config.toml
d_model = 256
d_shared_expert = 192
routed_scale = 1.0
init_std_router = 0.0224
norm = "layernorm"
norm_eps = 1e-06
lr = 0.00227
seq_len = 1024
Below are experts of layer 5 (counted from 0) of a mixture-of-experts language model. Rows are named router (the router's row for the expert), gate (a neuron's input weights, with its number), up (a neuron's input weights, with its number), down (a neuron's output weights, with its number) and show model dimensions 0-127. Each number is 128 + 24 x the weight over its row's rms, rounded and kept within 0 to 255. Numbers have three digits each.
Before each expert's rows: a language model's description of what the expert responds to. This comes from a sample of Wikipedia text that the model never trained on.

# expert 43
Year prefixes and numbers. Century-decade prefixes of years like 197, 198, 193 after born, in, or dashes, plus row numbers in tables, e.g. (born 197|3).
router:157130122082111113138093075202127130110132147130093143149136136165092138098106121144134110120109117154119106118122122154125167107125185110105082150155087141121119110136104144122136149134118157129110115090157129118093101105102144110111113107152148121141119124111185150086139107107089142104181141108091149125094117095167123125144145126136115136114149128140112111130155122133160134119135
gate1:097154118097152130138125166140153101137186172118128097144092095138104127112164102075141170109130128145175123112107119117143155129125124162108179082134146054081090119116113108120122099133111160168115154141102131142142119118115145135098112165113175132122110125137180105139124130099121126111158150104121091130129163173147121140128129147118115137110176163131148113145082144152116082126119
up1:172106146119149159106106148128137152143130098143117131100154150075159086138099131149125086124123135115097117138115099141054139128123120128159120121100137167159121144094125085137144149122134108123133090085145131102110130109127140149150096105117125145162122118087145110111117114177108122142119092112132146117119104098091132130132163151134114096132140118121158154130138156155131123157135
down1:137166114122117123095127144115159137133113114141109090140115171124116120110113162128112106109138096131141105176130155135092088125151145103151135134132098139136081161087110128177165141112139116080122123099103103126117165123129099128083146125142082165136165147118181141140116153111082124119139117112143151102140140138124129139186134129141143123111150180129082148121161113165095141123144

# expert 18
Personal first names. First names and initials in people's names, especially Spanish or Slavic ones with accents, such as José, János, J., William, Robert.
router:124108133075143117139125078173108150137162116145119161148151114132135094130115120129133124108100167111132146137140117127096143131073161079112111140111107153098099098129142189129115112111167114150127143121155153124093119169071169132103122116137126118105124145119144104098148106127100128109191097137126113117149114096165160122141151148154155142123107148084134150150152146127187090147135
gate0:157131122138101098137138125124117139127147133142133127137171113144126130125133098152122084106119150213136140135137141087109115112115162112109123179092142176136146150143141097102124082150141155158075112149079138143117087129137128155138116152134101114164084082121134112149123103100146161131121124130119118148085108097134096146152125142114127115050117146160142093141145143178114104139109
up0:115139170136118123120172117120174086075131060128130149116166089129106157109147132134161154165093120123132093089151103146139114131131123124133102140126072101134106107125131128149109091100099153135160160114123140137134127148142108131126105098113142160135169172154158152120132115149130142131126103093139095128141110136162142150112165103160132157145124112135141106125095102104112161135140
down0:130161134123125107159109107157121160112149115096106111152117129150101132124154127146098142139129122155089108135139113114108123158118115135102151109162124140111099102134136107151097081108146100107143148146121135147117144110130139105074135107097146139121151104143101133138150169137089136084128141120123167125154088140136174098125157140146163109140119150096146092131127137120126112091125

# expert 6
Numbers in tables. Digits and two-digit numbers inside statistics, table cells and measurements, such as 35, 42.72, 1.5 km, 50th.
router:192134118061125153109123070188142164158089139113105134148146140125100112148083130130097128084123102116152075123160126137101134167113169073110093117124150126125101167106130159089080125148114151115122115121114135076108106109086128136100133129127145139123130162121170128093145140128094126111166103130097142134118098113118093168132170185151113107106130116114133175121156096143154110130124
gate1:151124118159135161087164145147154150171139134164113142136146116134108141111141098137135111135115144094179163121119131130120102099082115139131100124123119125075118094138142149137162102105149098117086166113153146148147094110085099119142155091106196123125072142109116134109119120117133121107138121132142139123133096140126112113105082168119084141113122092160124108117112128094128097139136
up1:098136163105133113116125130101121095102145128132117125125096134071157151140090122118140098117112141142162112163106147124161089116131126148166135132149136136149105130135133122149092117104128137148170127104101093140100158157171132120126134149163113156157159118129122138140115123126161085145103181111143122137171103162144155177089096101148136137136166159091143147141110160161138134131125
down1:144166128090114157088077164109085111147098135080137145147177164094118174143088093094115118127101121112110148096119151144135150132121103107132069151124108192143156148150142145163144168120118152127149122113159139131096142134152098105124111136100121089099170152108146142140134139133161143120112080126135130117179104112112128117182144122149130135121113143102079137147131100114131099162101

# expert 31
Infobox dashes and years. List dashes starting infobox fields (- Founded:, - College:) plus full years and final digits of dates in tables, e.g. 2019, 193|5.
router:188137132105115112116142046171122133159120118123110172159151128142092154130127095161118131108135148147141103126130125153136168130092199046117129143126121116116153139084099151126102154166177156099151124089133106108101091126098129139099120103107146148144122177095142114082145147116077113101115119109103148111105108116115134190121153119131086149102123115127140146134146116140170072115109
gate1:134136144155126124096120120136147132130144103118188092151084127134101130080081144134113142154117128154167136105097070079142104091129118108122148095173123173118104140126130110138138147163158124147117152116123098150129091112116134143131110096142105150150141152082124128138104146089127123126132129132131122167124099175132125168103086142165071091144157108144094141130127108129098082112130
up1:064113146122132167142160103115137114129132153138142133201093129146134116150128117130125124112138156096124136122165161157117129134129106156147082156140113134103136176118092157097120093117102195143123125167099154137135133136117134113132133148113181124098124156195133148155125131125141124150103138117155094146115151103130128104092143120108139159121074063113128104159111139108129172101155
down1:117138144103177135130120117136127126128142111126167120145088142190154120163169072142099154145108135116147114135092075115151161119083133135134124133104136105137112161123125102164138123138144110108171109148126113109157121107141117099126087160144086162137123098137137155157150135133126152107136129107129129144094122098115130089147137148138111100124135115139105165130162092124125119130112

# expert 42
Capitalized word beginnings. Word-initial capital pieces starting names or titles, like E, Le, Al, Com, Ne, as in Leach, Legends, Epistle, Emergency.
router:150134140086112121127130097224127172146200153115102140158121175125116088088089116106106118104122105136142135133144127147154125120128172085130097135144117144125087148135094162104124108162124144133180169124139140103107133080066106134136143134155135150166119135104151113112148135129120108119157098085143127114101114107162122190163170138155118116129113121097122128128148124150176146142136
gate0:143125086152122121113126085157140108173114136122149108194123124114121124105137125110155159102162162094064110160112122149121154167122133094123109089109165098111112134145120099118108120163106104113136097143117141115106156136104139165168166131140076137132130113112125135091113159099139113142142141100091119165129118166078130151118179120100127157112142141127124153109134093132118105097110
up0:152120108114125138086151159099124110148129129125132164133141115161150139171117138103150166112122098065132117096098103091153189137172143165104164143134152132132152158094125095118152141088148126148115147108153134156097096160157146052136098118128135174119137109130166125129103136176147095152159066162124101122123152149112125137154097124141086121109136144106117122077152097130156101114169
down0:156101107123094134144167093182176173100133114147119115147140104160092110166138187123125144224155094140114125121099109075134116132161148127134098133129124175117121086113113155133134128109120109146109118118174118118149075118121152141111138123111134162080176127153107125158129100087130106121158109093106140162110119143143161102146113120174138134152111111102142143148137102082171156133118